config.yaml
d_model: 128
n_experts: 32
activation: "swiglu"
init_std_down: 0.00468
init_mimetic: 0.5
optimizer: "muon_variant"
decay_shape: "linear"
steps: 3077
dataset: "wikipedia_en"
Below are experts of layer 3 (counted from 0) of a mixture-of-experts language model. Rows are named router (the router's row for the expert), gate (a neuron's input weights, with its number), up (a neuron's input weights, with its number), down (a neuron's output weights, with its number) and show model dimensions 0-127. Each number is 128 + 32 x the weight over its row's rms, rounded and kept within 0 to 255.
After each expert's rows: "comes after" lists some tokens at least twice as common just before its tokens as in all text. This comes from a sample of Wikipedia text that the model never trained on. Tokens count by the router's weight.

# expert 30
router [123 118 105 212 152 130 134 138 104 136  82 142 131  88 166  88 147 124 101 161 142 119 152 114  91 139 157 129 184  96 146 133  78 160 166 163 112  82 147 132 103 133  87 113 117 114  79 148 112  65 103 143 139  93 129 213 145 115 116 125 126 130 172 106 132 161 124 120 119 128 171 117 158  65 154  93  65 144 116 110 207 151 144  78  42 131 111  65 165 122  85 113  77 120 124  61 115 154  85 127 114 138 136 135 126  92 142 130 114 125  57 110 158 204 163 152  96 135 129 110 166 141 116 136  82  94 120 169]
gate0 [ 74 162 134 180 160  68 157 108 136 115 119 151 111 165  67  84  64 111  83  87 147 172 114 123  82  87 131 115 152 125 117 143  57 201 161 150 103 113 169 109 141 134 171 127  71 108 129 109  95 138 138 120 151 101 158 166 102 146 178  99  40 152 157  57 115 216 132 133 188 170 170  96 163 129 116  95 133 145 135 145 144 123 136 140 136 149 144  85 129 127 119  96  85 165 118 145 137 114 170 118 133  73 155 133 165 129  56 100 119 108 130 150 152 116 132 115 125 129 171 150 136 105 101 103 178 149 131 162]
up0 [ 97 151 158 186 100  60 133  98 142  75 154 187 155 154 108 174 121 112 115  79 153 127 108  96 141  83 122  87  82 149  98 132  74 125 181 100 161 147 120 201 160 120 179  68 127 127 103  95 143 138 115 127 132 124 104  82 165 118 113 110 141 170 136 162 194 114 117 166 165 144 148 126 131 141 123 113  67 148  88 192 146 149 131 145   9 120 140  70 123 109  88 125 135 153  88 108 177 109  83 120 139 118 146 106 150 160 119 138 142 133 129 108 180 146 112 162  72 135 125 103 148 141 107 152 127 166  83 174]
down0 [108 134 129 107  95 167 148 149 151  67 115 180 100  89 159 150 116 145 119 149 126  80 138 136 178 157  83  67 119 183 138 143 142  88 174  97 134 174  89 121 110 115 119 121 109 114 135 113 145 148  86  89  91  42 123 165  83 151 136 131  97 138 114 108  84 133 143 142 142 124  39 169 104 118 111  96  91 138 144 115 142 148 139 186 121  55  98 128 110  61 196 130 148 174 173 144 133 134 138 141 206 155  93 146 100 109 150 128  98 157 145  87 146 106 174 140 170 119  84  88 140 155 113 155 143  80 143 188]
gate1 [100 143 159 177 135  91 161 151 120 114 121  86 102 149 101 112 158  97 124 106 144 164 138 110  57 126 127  93 194  71 115 105 163  96 157 106 113 150 100 118 112 141 125 148 105 115 114 187 119 125 173  78 100  81  50 172 103 140 148 109 114 108 159  66 101 155 158 134 101 214 132 115 136 149 135 137  87 118  98  84 189 115 124 112 108 115 112  69 100 173  63  70 114 104 122 139 130 129 138 122  68 129  82  86 173  95 130  85  99 122  81 169 147 116  88  95 127 140 140 192 115 120 158 136 168 113  89 179]
up1 [140 160 118 189 173 121 147 133 121 132 106 156 107 181  79 109  91  75 122  87 105  93  83 101  61 127 113  96 116  97 123 103 130 150 117 135 123 152  84 138 135 131 138 129  88 156 152 124  91  82 166 112 157 167  96 165 101 115 133 109 124 172 124 106  82 130 143 168 116 126  96 136 165 143 138 157 113 114 180 106 212 104 116 110  66 184 125  65 132 147 100  59 117  71 140 110 177 153  91 164 107 103 103  88 144  65 181 122 133 111 139 128 166  76 104 168 146 196 113 134 159 117 152 159 159  73 102 179]
down1 [161 147  61 109 127 106 107 159 129 147  96 167 144 130 132  56 155 114 109 168 152 105 183 124 131 124 179 160 157 174 170 145 125 131 119 134 136  82 167 145 130 166 168 172 141 115  73  77  81 125 187 119 122 155 196 104 156 113 122 122 135 172 206 110 175 212 145  90 157  91 150 142 147 109  77 121 112 103 137 114 141 173 108 126 106 127 174  88 135 132 156 163 115 112  87 118  92 135 113 141 148 142 163 134 152  88 117 178 144  68 111  50 159 164  97 119 116  71  69 140 153 156 149 147 122 104 126 163]
comes after: "\n", " U", "°", " co", " UTC", " non"

# expert 13
router [189 106  95 154 154 142  99  98  90 126 165 151 109 204 180 125 178  84 152 114 150  82 130 142 179 116 116  79 161 134 208 117 118 124 132  56 128 154 178  98 140 104 180 142 158 116 141 124 134 153 138 193 107 152 117 149 162 115 117  95 107  99 155 190 114 122 117 111 167 145 163 152 120 187 108  61 121 196 158 109 169 166 118 103  92 174 139 115 142 159 108 110 158 137 179 145 109 146 160 105 129 107  86 123 158 101 127 159 142 154 187  71 124 121 135 148 134 115  71 163  99  59  93 110 159 123 129 114]
gate0 [158  65 175 103  91  83 121 114 112 128 121 151 142 179  91 159 135 125 162 130 140 159 110 122  81 128 118  82 142 127  87  94 112 179 129  85 122 119 114 108 111 145 160 107  85 122  76 152  82 136 111 196 114 160 109 129 161 138 190 172  72 113 138 171 128 171 148 180 142 128 125 146  93 148 171 107 144 192 121 135 104 180 111 173 162 113 108 123  90 136 110 130 197 145 116 187 123 154 147  85 132 122 111 126 139 109 129 118 181 129  55 190 152 165 124 119 160 151 138 151 121  32 139  82 161  61 152 143]
up0 [138 135 165 127 152 100 169 131 119 110 120 179 135 183 142 176 139 129 115 125 112 117 132  82 126  62 119 140  91  70 114 156  58  84  88 117 149 181 127 136 127  82  58 100 108 143 177 124 134 107 109 103  85 117  97 127 130 152 119 124 140 153 142 171 143  79 116 117 152  89 178 208  95 118  99 138 140 119 130  85 156 106  75 156  56 149 101 110 115 132  90  81  91 126  95 127 118 105  74 168  70 117 145 153 132 129 141 189 116 155 212 143 168  70 133 120 162 143  96 100 170 121 175 151 181 138 134  99]
down0 [182  90 144 104  65 134 168 146 157 123  94 142 136 116 108 112 163 128 132 107  94 148 152 114  78  80 127 127 159 143 135  80 106 188 130 216 156 133 113 114 140 113 161 120 158 133 140 170 174 110  98 167 148 111 118 121 163 155 130 149 141 131 110 188 139 107 198 105 173 134 102  96 106 186 199 182  84 121 131 139 140  74 178  95 115 128 108 144 116 127 173 145 166  93 133  94 128 121 162 124 169 128  70 186  82  81 109 130  67  79 110 155 208 140 136  70 152 123  95 158 148 167 132 147 152 145 119 115]
gate1 [163  51 104 157 144 126 135 153 128 132  98 121  94 189 145 152  93 133 118 123 131 173 142 148  87 114 116 130  82  79 143 181 127 101 127 127 134 180 155  96 117 140 127 156 134  95 191  99 119 111 156 155 178 108 128 111 138 110  78 153  87 116  97 109 199 100 150  39  88 107  92 124 143 174 116 139 131 119 118 132 134 164 144  84 148 140 137 157 120  95 122 101 171 187 122  91 141  93 122 127 132 106  51 141 161  89  68 174 169 109  71 112 168  98 112 156  91 105 109 142 146 131 133  93  64 135 131  30]
up1 [177 156  64 108 113 189 179  86  98 114 150 174  62 143 155 118 102 124 129 100 114 162 114 123  90 125 172  73  76 142 135 133 119 128 116 150 153 168 116 170  74  98 158  91 115 126 179 136  99 147 112 103 136 103 135 197 191  62 105 162 143 194 109 170 138 120  98 125 126  95 128 101  88 132 112 131 134 144 128 123 199 126 158 145  73 133  82 106 135 113 123 105 100  61 122 119 144 111 153 132 161 147 104 175 146 127  98 143 195 155  78 154 150  88 116 145 156 138  75  91 193 159 143 131 151 146 184 122]
down1 [116 114  89 112 111 163 143 119 159 106  95 105 131 127 129 130 144 131 117 123 109 132 158 102 173 134 130  85 104 205 115 122 151 137  90 159 153 141  76 154  84 123 136  87 125 103 122 156 107 109  62  97 150  88 153 150 221  36 128 116 100  79  69 121 113 149 137 142 188 140  91 141 130 162 132 174  64 150 159 119 203 159 150 135 133 156  92  59 148 124 168 110 128 145 127  99 133 118 130 119  71 143 177 144 118 106 148  88 132 143  80 126 132  97  43 130 174 153 120 144 141 139 100 151  91  49 155 135]
comes after: "0", "9", "8", "1", "2", "5"

# expert 31
router [124 125 135 145 118  91 201 123 142 104 153 143  81 129 152  90 138 133 149 161 148 100 144 163 126 107  91 166 115 159 117 122  82  80 196 105  94 116 136 108 163 117  90 149 115 100 165  10 164 138 120 167 132  99  79  63 145 105 107 178 163 123 168 162 130 106 170 111 106 139 102 117  99 136 150 162 113  75 177 108 141 121 173  73  77 102 138 143 141 138 143 178 104 129  96 124 160 133  85 149 106 123 158 110 128 152  67 115 137 165 100  98 105 122  56 124 131  62  78 130 176 104 159 115 159 126 192 137]
gate0 [118  76 122  90 210 115 149 106  47 136 160  18 122 145 109 135 147 108 116  81 126 162 136 134  58 102 121 131 150 152 148 152 107 127 153  98 174 141  86  84 103 139  83 139 127 182  96 110 140 107 147 136 104 119 108 128 182 148 159 208 112 172 147  74 173  84 119 140 150 108 137  81 156 146 128 101 156  52  94  89 117  94 124 128 130 131 190 115 159 170 131 178 150 139 123 137 119 112 105 113  98  97 123 151 148 143  95  77 153 137  87 138 170 106  89 158 120 129 108 148 129 124 121 179 187 150  98 114]
up0 [136 116 138 135 102 171 141 210  69 107 122 124 146  86 114  80 146 103 142 131 112 117 126 152 188 100  93 137 108 130 120 152  69  94 196 155 182 101 106 123 130 143 117 184 128 161 131 140  86 202  97 175 121 160 128 127 106  89 164 149 107 169 148 125 203 106 114 118 108 111 142 131 121 100 179  91 181 129 145 138 174  71 111 143 118 152 105 144 117 102 134 157 148 199 112 100 122 128 144 162 113  77 130 103  90 183  89 128  67 117 111 113 176 104 173 168  98 128 112 109 165 170 208  77 131 152 139 108]
down0 [ 37 144  84 111 129  56 151 215 126 183 108 131 133 110 138 154 137 113 101 133 177  94 151 118 112 149 136 175 121  88 127 152 134  76 160 162 111 113  77 167  98  97 160 120 131 121 168 148 124 121 130  81 117 154 110 108 112 106 115 119 141 130 134 176 152 125 127  77 107  99 123 147 122 111 144 193 115 121 106 127 180 157 205 157 105 163 109 115 143 121  50 120 162 104  98 173 155 162 136 122 183 108  81 172  98  95 133 207  78 150 121 112 160  92 128 116 107 148 114 150 128 131  48  66 119 120 119 102]
gate1 [127  96 137 124 121  99 123 102 117  93 165 101 127  86 109 146 128 131 113  77 140 156 195 155 141 138 140 123 109 160 143 138 112 140 103  70 165 164 129  76  99 162 120 166 129 144 111  92  71 171 140 183 126  82 112 112  47 160 163 141 152 123 201  91 180 112 147 119 125 132 111 138 101 108 119 129 208  94 152 112 184  77 146 120 149  90 158 104  79 158 173 162  89 169 165 158 180 116 140  64 131 167  96 127 130 138  59 143 141 103 173 121 111 103  66 114 137 122 116  76 130  95 125  78 106 179 131 170]
up1 [101 147 126 130  69  80 117 141  86 140 112  92 140 106  69 127  71 151 169 165  94  83 161  97 155 121 124  92 131 168 132 155 125 143  84  44 171 174  82  66 140 155 127 155 120 110 140 169  19 109 104 112 169  92 143  71 107 141 135 182 134 105 204 138 108 169 131 126 123 173 123 117 118 121  95 107 169 104  67 149 110  91 110 154 155  89 147  86 181 157 159 154 125 149 175 152 149 152 122 114 134 128 125 158 192 158 134 134 143 166 130  99 161 124 154 142 152  91 150 137 175 119 126  84 134 101 137 147]
down1 [ 84 136 119 194 112  85 129 200  96 135 195 125 152 142 130  92  90 118 133 130  88  89 154 149  87 131 142 100  98 152 154 134 103  98 109 151 106 120 141 109 153 134  94 117 172 161 133 138 137 171  91 126 128 140 129 160 164  62 186  57 160 155  88 149  94 131 151 150 106 102 140 140 185 161  65  51 142 111 108 118 162  52  89 133  94 163 138 156 201  89 154 108 123 145 101 140 139 112 166 116 116 144  91 128 170 148  99 156 129 192 119 141  77 156 197 119 179 103 137 119 149 147 121 169 147 108  91 151]
comes after: "'", " of", " for", ".", " with", " to"

# expert 8
router [ 90 122 124 110 128  92  90 176 153 121 141 110 121 120  68 166 145 154 132 124 123  81 127  50  81 128 105 150 168 131 134  79 168 136  93 101 132 174 104 156 171 108 166  83 109 144 129 152 133 204 153 213 203 122 150  47  85 133 134 117 160 168 121 123  75 181 142  69 180 101 123 138 152 160 117 142 161 133 162 121 100 129  80 114 160 143 182 165 124 127 170 143  93 114 160 112 130 159 176 178 131 126 150 193 174  96 107 142 131 113 116 131  78 118 105 159 152 144 143 140 140 114 133  99  89 162 126  86]
gate0 [125 142  87 148 109 104  97 165 145 115 190 141 139  96  61 234 107 136 161 185 125 126 150 140 126  92 151  87 158 170 147 134 171 130 115 109 173 127 168 173 199 168 175 128 109  97 119 179 144 141 117 158 139 131 126 149 125 106  89  98 160 122  72  93 163  99 176  95 115 143 109  93 125 148 108 136 147 146  98 154 173 156  95 168 117 128 152  79 190 136 130 158 116 181 121  71 149 158 107 118 169 134 149 158 212 134 172 121 179  99  99  70 134 158 125 129 152 144 155 131 142 188 134 115 128 109  87 103]
up0 [153 121  94 126 123 170 109 132 144 100  60 126 152  88 154 121 118 131 145 127 116  49 118 122 112 150 181 129  68 106 137  90 170  97 143 139 111 111 177 125  86  74 106 114  78 120 115 134 144  76 121  88 123 131  99 125 203 119  99 110  66 148 118 134 161  96 124 153 117 129 141 140 125 104  72  99 116 116 150  76  86  72 107 129 124 138 211 163  95 118 129 116 167 156 138 124  92 120  71 130 131 168 134 115 109 149 151 179 146 116 197 100 134  82 125  45 130 120 133 134 114 183 153  99  62  41 137 147]
down0 [124 127 126 118 153  94  67 171 149 121 129 179 159  99  67 166  55  51 127 121 172 183 120  97 134  95 141 118  47 100 194 125 146 207 104 179 104 118  97 132 138 149 109 131 144 139 123 117  95 159 149  92 115 163 129 166 198 101 154 160 161 102 103 156 123  82 137 135 148 102 129 153 164 166 111 123 164 119  82 193 111 138 131 124 132 163  90 127 110 144 143  60 166 156 117 158 114 138 116 101 132 108 130 146 143 122  68 152  79 121 139 152 163 183 126  67 162 153 108 158  79 144  88 134 141 164 115 123]
gate1 [136 179 127 131 117 187 159 152 136 126  94  23 180 216  88 112 121 124 129 134 156 151 126  89 119 142 113 149 191 141 120  68 138 184 137 133 152 147 128 143 153 189 169 101 162  85 133 149 129 141 157 144 141 108 132 119 106 100 154 150  94 138 110  81  84 156 128 131  91 143 127  22 157  99 119 107 132 149 119 166 139  98 132 174 110  96 157 184 109 108 102 124  91 150 118 136 136 100 151  97  97  89 105 140 113  92  83 104  96  72 124 146 119 119 107 163 169 132 157 112 116 105  73 144 146 206 184 122]
up1 [117 121 134 136  97 143  83 130 165 130 136  76 127 124 134 169  81 157  96 156  72  80  92 102 121 143 113 158 120  74 145  98 161 125 145 132 103 177  93 178 102 171 128 147 111  69 171 134 107 140 114 120 132 113 129 139  88 100 198  99 166  99 177 140  74 126  95 130 127  75 167 101 102 139  99  85 135  98 157  60  85 168 141 168 180 120  76 141 145 137 170 128 104 157 115 137 111 105  68  61  63 138 110 139 103  79 119 115 117  80 121 152 127 129  95 186 172 122 112 203 170 154 149 165  97  98 161 134]
down1 [120 131 134  56 122 115 151 128 126 142 131 218 116 133 147  86 120 141 106 106 131 119 142 123 108 109 141 159 139 121 207 144 142  73 117 150 140 121 162  48 117  57  69 158 108 201 162 102 161 171 148 144  95 116 133  85 135  80 100  93  83 134 163 155  89 150 156 160 120 137 162 174  71 115 116 175 142 159 113 133 144  99 105 140 130 116 135 122 116  91 119 151 202 167 119 142  82  88 145 147 153 134 119 164 118 190  95 139 161 182 146 145 136 177  86 111 147  92 100 156  92 150 192 123 195 119 112 127]
comes after: "\n", "0", ")", "4", "3", "5"

# expert 22
router [ 88 145 152 193 124 115  94 171 128 161  93 165 142 146 196 139  88  67  87 142 130 190  85 114 196 177 110 146 108 106 133 153 120 159 149 157 167 174 133 172 163 177 136 106 130 119 131 102  89  61  69 154 189 131  72 141 166 150 133 138 174 181  99  64 126 128 116 126 128  81 119 144  80 166 104 113 126 130 149  99 110 165 130 179 135 108  96 151 126 154 178 115  71 127 123 150 172  84  93 136 135 147 174 116 129  71 106  98 149 152  88 100 110 117 116 100 151 152 133 115 160 151 143 130  80 119 186 125]
gate0 [156  89 163 116 129  78  77 169 163 116  61 121 138 113 116 133 139 122 203 117 193  78 124 162 124  87 167 139 126 109  52 135 147 135 156 147 110 164  77  73 133 124 149 216 157  94 148 145  87 118 117 140 147 144 125 134 152  98 122 128 112  76 180 114 100  83 133 164 138  81 119 127  77 145  90 148  90 168  83 178 145 147 173 159 154 133 150 145 109  58  89 148 164 127  95 173 118 111 106 155  92 132  84  97 149  83 130  95  89 134 179 116 187 133 147 118 131 130 104 152 162 154 102 166  88 113 161 128]
up0 [151 112 187 149 100 144 201 148 140 158 132  95  93 181 113 166 111 166 158 132 127 110 145 147 133 129 147 108 129 207 145 117 140  96 140 114 120 137 180 112 161 136  59  82 129 167 133 172 104 151  99  60 144  87 100 174 152 162  79  96 114 127 166 109 113 145 167  98 149 128 133  99 109 128 175 148 110 125  94 185  94 179 109 107 197 101  94 129  99 128 131 112 134 156 145 130  76 103  79 172 175 157 150 134 115 193 162 102 150  58 155 142 191 177 144 136 122 121 142 166 128 159  70 142  77 106 127 100]
down0 [150  86 140 124 147 146  44  94 109  82 103  73 117  95  96 153 128 119 124 126 140 184 187 101 174 102  87 191 131  79 140  63 139 116 130 192 101 124  87 141 152 148 144 124 228 118 148 114  85 116 111 129 112 103 141 131 113  69 160  93  98 129  85  51 141 113 166  86 114 104 145 160 131  68 111 121 138 163  84 108 114 122 107 114 105 144 147 131  86 113 107 136 163 155 138 160 128  96 142 164 100 108  62 153 179 168 151 137 160 125 150 129 172 153 141 107 155 150 119 170  82  70 167 128 105 157 149 119]
gate1 [ 84 154 159  92 136 159 129 143 169  81 141 132 111 105 119 131 146 193  92  57 117 199 167 141 115 124 129  83 183 131 162 143 128 102  88  43 108  78  99 144 103  97 154 146 146 111 104 145 141 154 119 111 150 153 102 127 137 164  91 134 109 116 188  92 157  99 157 186 116 104 134 160  69 223 150 111 137 149 110 127 108 150 118 168 123 119 120 100  73 181 114 156 118 147 167 139 135  77 162 108 161 199 112 157 146  95  84 153 134  93 152 119 100 117 117 172  81 128 130 201 143  95 165 141 140 115 158  95]
up1 [154 134  94 136 173  97 119  57 126 132  78 177 135  76  92 174 137 182 107  91 158 119  97 127 138 119 132  55 161 178  93 177  96 139 117  64  93 127 149  70  78 133  69 171 142 110 134 110 108 123 125  78 138 126 138 109  44 160 111 123 139 118 141 142 175 102 171  83 103 136 135  83 160 127 127 131 130 173 129  90 104 118 107 164 168  74 101  75 149 134 123  76  67 168 148 120  89 112 111  69 142 174 143 124 112 125 155 123 130 100  84 132 192 124 145 145 159 111 130 151  66 121 101  98 127 110 148 156]
down1 [133 156 100 125  95 122  77  32 149 125 101  94 162 151 140 124 165 155  79 159  90  93 170 103 145 132 135 133 132 184  95 169 126 131 134 159 130 131 132 188 149 195 160  82 134 119  78 122 132 130 173 129 107 105 146 155  91 106 122 125  77 110 103 192 139 107 154 148 144 137 118 151 121 113  58 128 121 189 225 134 121 131 114 104 148  75 109 138 103  84 191 133  81 144 100 149 136 134 129 123 154 134 147  95 189 114 107  89 130  95 122  85  42  98  91 121  82 109 139 111 112  90 109 139  95  88 144  84]
comes after: " ", "2", "1", "–", " (", "3"

# expert 19
router [122 144 129 105 150 125 167 113 149 144 105 184 128 120 139 185 165 136  41  98 126 146  85 113  73 126  78 173 111 118 104 195  98 136  96  91 126 122 146 191 154 105  54  70 129 124 140 105 118  84 102  83 103 157 128  78  90  85 138 115 133 143  92  92 103  91  99 131 167  94 149 102 136  99  88  84 132 151 132 145 113  97 101 157 141  96 176  48 182 130 120  51 128 119 106 123 115 144 151  93 111 112 116 121 124 100  70 182 102 139 108  85 112  96 112  88 155 138 100 168 105 170 168 162  96 122  92 145]
gate0 [148 130  97 131 121 102 103 114 143 124  82 162 141 146 130 217 125 115 138 153 190 142 108 157 105  95 113 115 126 103 166 180 160  88 153 126 132 172 148  62  76  85 119 136 158  90 149  96  90 126 144  61  91  62 134 148 102 106 139 108 153 145 107  76 118 147 105 161 137  99 127  87 195  92  95 148 187 119 132 173 112 119  73 123 139 136 161 182  83 105 101  79 131 136  47 141 123 185 113 130 117 136 112 106 151  50  89 144 206 177 129 125 156 107 156 116 115 128 182 113 112 152 148 136 102 108 127 127]
up0 [139 150 138 110 168  98  99 140  90 129 100 171  63 137 108 123  94 117 157 106 194 164 109 135 111 204  92 148 157 170 136 129 127 106 142 151 156 142 197 130 137  75  97 128  96 127  97 187  86 114  77 103 126 128 131 173 155 115 101 105 190 103  73 138 156  88 116 126 136 169  62 129 169 138 168 145 126  89 121  96  67 136 148  82 135  95  83 126 100  57  86 144 134 158  89 107 129 126 139 124 111 141 140 122 150  84 120  77  91 182  74 149 116 148 129 122 119 148 146  64 208 120 113  92 163 112 167 104]
down0 [133  92 149 156 132  74 153 102  88 178 145 189 159 110 161 181 137 174 168  94 127 109  87 145 167 149 112 136 139 174 123 159 122 104 148 112 129 104  53 177  63 140 173 115 124 116  89 116 121 161 125  91 178 113 137 143 145 153 181 121  98  97  89 129 132  95 166 128 176 122 119 132 157  96 127 192  87 135 115  92 131  71 159 113 210 111 122 104 162  38 129 164 134 143 108 156 137 164 107 160 142 125 137 158 166 123 187 161  93 137 124 131 183 178 144  83 152 179 122  98 123 142 141  86 120 141 183 123]
gate1 [141 138 132 107 130 125 135 114 142 112 149 105 116 147 110 178 134 103  68 135 117 161  47 139 114  60 153 135 120 151 122 165 181 116  96  89  98  67 129 128 160 154 111  81 112 135 126  84 142 191 113  93  64 158 103 145 149 109 130  91 197 123 103  91 138 133 126 132  91 117 131 139 117 114 188  49 123  99 125 126 143 143 122 132 156 126 151  78 141 140 138 159  74 192 169  61 218 144 178  97 127 124 141 144 190 122  84 181 185 166 142  89 124  81 153 138 157 111 131 100 100  84 136  98 142 145 111 108]
up1 [122 138 121 155 123 145 117 136 148 139 152 142 126 150  89  89 156 147 124  73 186 157  87 123 132  41 149 134 170 160 152 141 150 169 101  98 133 160 104 172 160 145  84 170 137 160 149 137 179 149 114 160 137 131 111 145 221 171 162 164 100  94 155  92  77 167 143  92 170 133 155 107 163 106 166  61  96 148  81 140 106 152  95 149 192 181  96  55 106 203 123 164  68 143 166  99 138  76  97 109 129 110 167 136 146 107 129 172 177 127 140 107 120 113  91 133 103 121 106 110 118 137 100 164 144 126 123 149]
down1 [121 134  92 162 172  64 143 133 101 173 164 124 111  94 182 127 154 178 124 149 137  97 139 110  90 134 149 113 131 116 115 135 164 124 166 138 100  91 112  76  96 116  68 149 149 105  85  78  94 179 141 157 106 108  30  86  86  94  87 187 145 121 102 156 151 136 195 109  54 109 157 165 116 148 177 161 112 114 152 154  76  93 142 131  82 127 168 107 148 162 118 110 148 102 149 143 128 195 147 132 162 122  83 158 108 148 146 130  73 138 116  98 136 106 158 116 130 182 168  98 107 156 170 102 110 150 187 104]
comes after: " of", ",", " in", ".", " to", " on"

# expert 23
router [103 155 138  48 165  73 163 144 103 127  80 148 111 124 102 136 191 154 101  96 152 138 105 151 157  84 121 128 107 129 148 106 120 129 142 235 133 117  97  69 148 113 105 136 191 165 152 136 119 116 193 194 123 157 120 124 133  76  79 140 162  96 146  85 108  99 106 183 133 120 137 154 125  43 157 109 155 157 129 104 108 135 125 132  72 151 125 177 110  98 150 139  82  81 190 156  84 138 102  73 118  95 150 121  72 124  89 149 118  97 119 128 155 149  87 153 107 186 129 110 144 135 179 121 129 130 111 136]
gate0 [163 134 184  69 129 112 168 102 135  85  62 106 173  77  98 153  83 114  61 107 114 129  96 168 160 157 129 150  85 189 159 158 124 120 122 118 158 155 140 106 125 139 119 169 126 201 199 128 135 140 129 126 122 155 103 146  90 114 150 183 175 118 157 143 170 129 101 101  97 150 125 204 128 108 145 101  94  96 142 102 112 111  99  79  93  95 187  96 134 169  59 160  85 146 175 160 101 137 138 112 158 147 134 151 160 137  72 110 194 113 122 149 142  95 126  94 119 142 160 110 106 118 127 123 180  71 162 135]
up0 [172 164 127  90 207 151 157 107 180 115  99 139 154 166  93 183 145 101 153 125  85 135 136 138 153 100 163 105  69 131  80 110  92 106  97  97 118  96 114 104 110 161 112 141 105 141 156  87 112 126  86 153 155 170 112 195 163 178 119 110 190 140 121 126 148 135 209 105 157 157 165 150 154 142 130 139 108 115  71 143 111 130 159 160 119 107 136 110 117 153  83  90 118 129 143  45 116 103 120 137 132  76  93  63 106 183 131  88  85 105 136 200 112 113  95 174 168 146 124 165 103 132 127  56 130 143 141  98]
down0 [149 186 146 161 105 116 115 168 134 119 149 150 172  82 137 176  76  84  98  86 102  89  97 118 148 108 133 145 180 122 105 120 143 218 140 147  90 117 162 127 164 100 138 135 148 119 151  30 135 167 104  86 137 148 100  90 114 134 109 191 158 115 129 105 130 113 176 124 158 135 112 116 157  50 120 132 106 131  75 134 137  81 159 169 118  66 145 135  69 102 115  47 118 155 142 124  76 112 136 109  82 136 152 122 103 140 101 109 139 123 115  85 198 161 181  84 157 111  92 108  94 150 135 130 133 106  93  90]
gate1 [ 86 158 147 111 118 147 106 183 104 136 184 143 115  97  87 168 143  66 169 121 148 136 103 107 165 143  73 146  72 138 154 135  90 129 107 182 114  69 161 154  84 153 192 179 130 135 117 167 126 137 119 156 117 148  98 132 107  63 136 109 169 133 116  97 115  93 127 157 152  70 102 168  88 160 100 135 117 164 137  84 135 192 159 152 136 128 128 161 122 135 143 158 165 160 128 132 150  45 133  79 123 143 146 168 169  96 113 188 177  92 119 199 166 140 127  52 112 120 121 157 142 121 131  81 173 167 121 127]
up1 [170 170 141 114 155 118 102 166 152 152 127 129 121 192 117 127 146 157 131 148 125 130  92 153 137 134 107 115 141 157 146 148  95 147  82 165  93  71  82 161 161  83 142  87 150 116 154 145 145 143 156  96 118 110 129 138 149  74 126 135 126 185 138 164 182  88 136 150 135 150 217 119 134 113  94  63  76 107 123  83  89 130 122 136 172 131 175 137 128 145 118 145 178 172 128  94 107  85 145 134  92 102  87 113 154 148 181  99 136 125 135 192 114  82  49 127 150  94 135  72 111 112 102 191 157 216 173  90]
down1 [162 154 100 120 164 121 121 155 104  79 150  55 114 147 122 131 122  96  94 148 101 147 178  97 137  85 149 132  65 113 105 125  72 126  93 100 120 143 134 188 101 137 219 140  91 144 128 146 116 140 104  72 153 176 151 146  50  95  87 141 144 190 167  43 111 131  71 179 129 114 117 160 138 127 130 100 136 124 118 131 160 137 163 112  91 108 107 170 113 129  96 143 144 120 150 135 139 157 115 165 219 156 103 129 149 104 116 116 132  97  90 115 118 208 157 146 174  98 158 134 150 108  97 156  97 122  79 167]
comes after: " ", "1", "2", "0", "9", " ("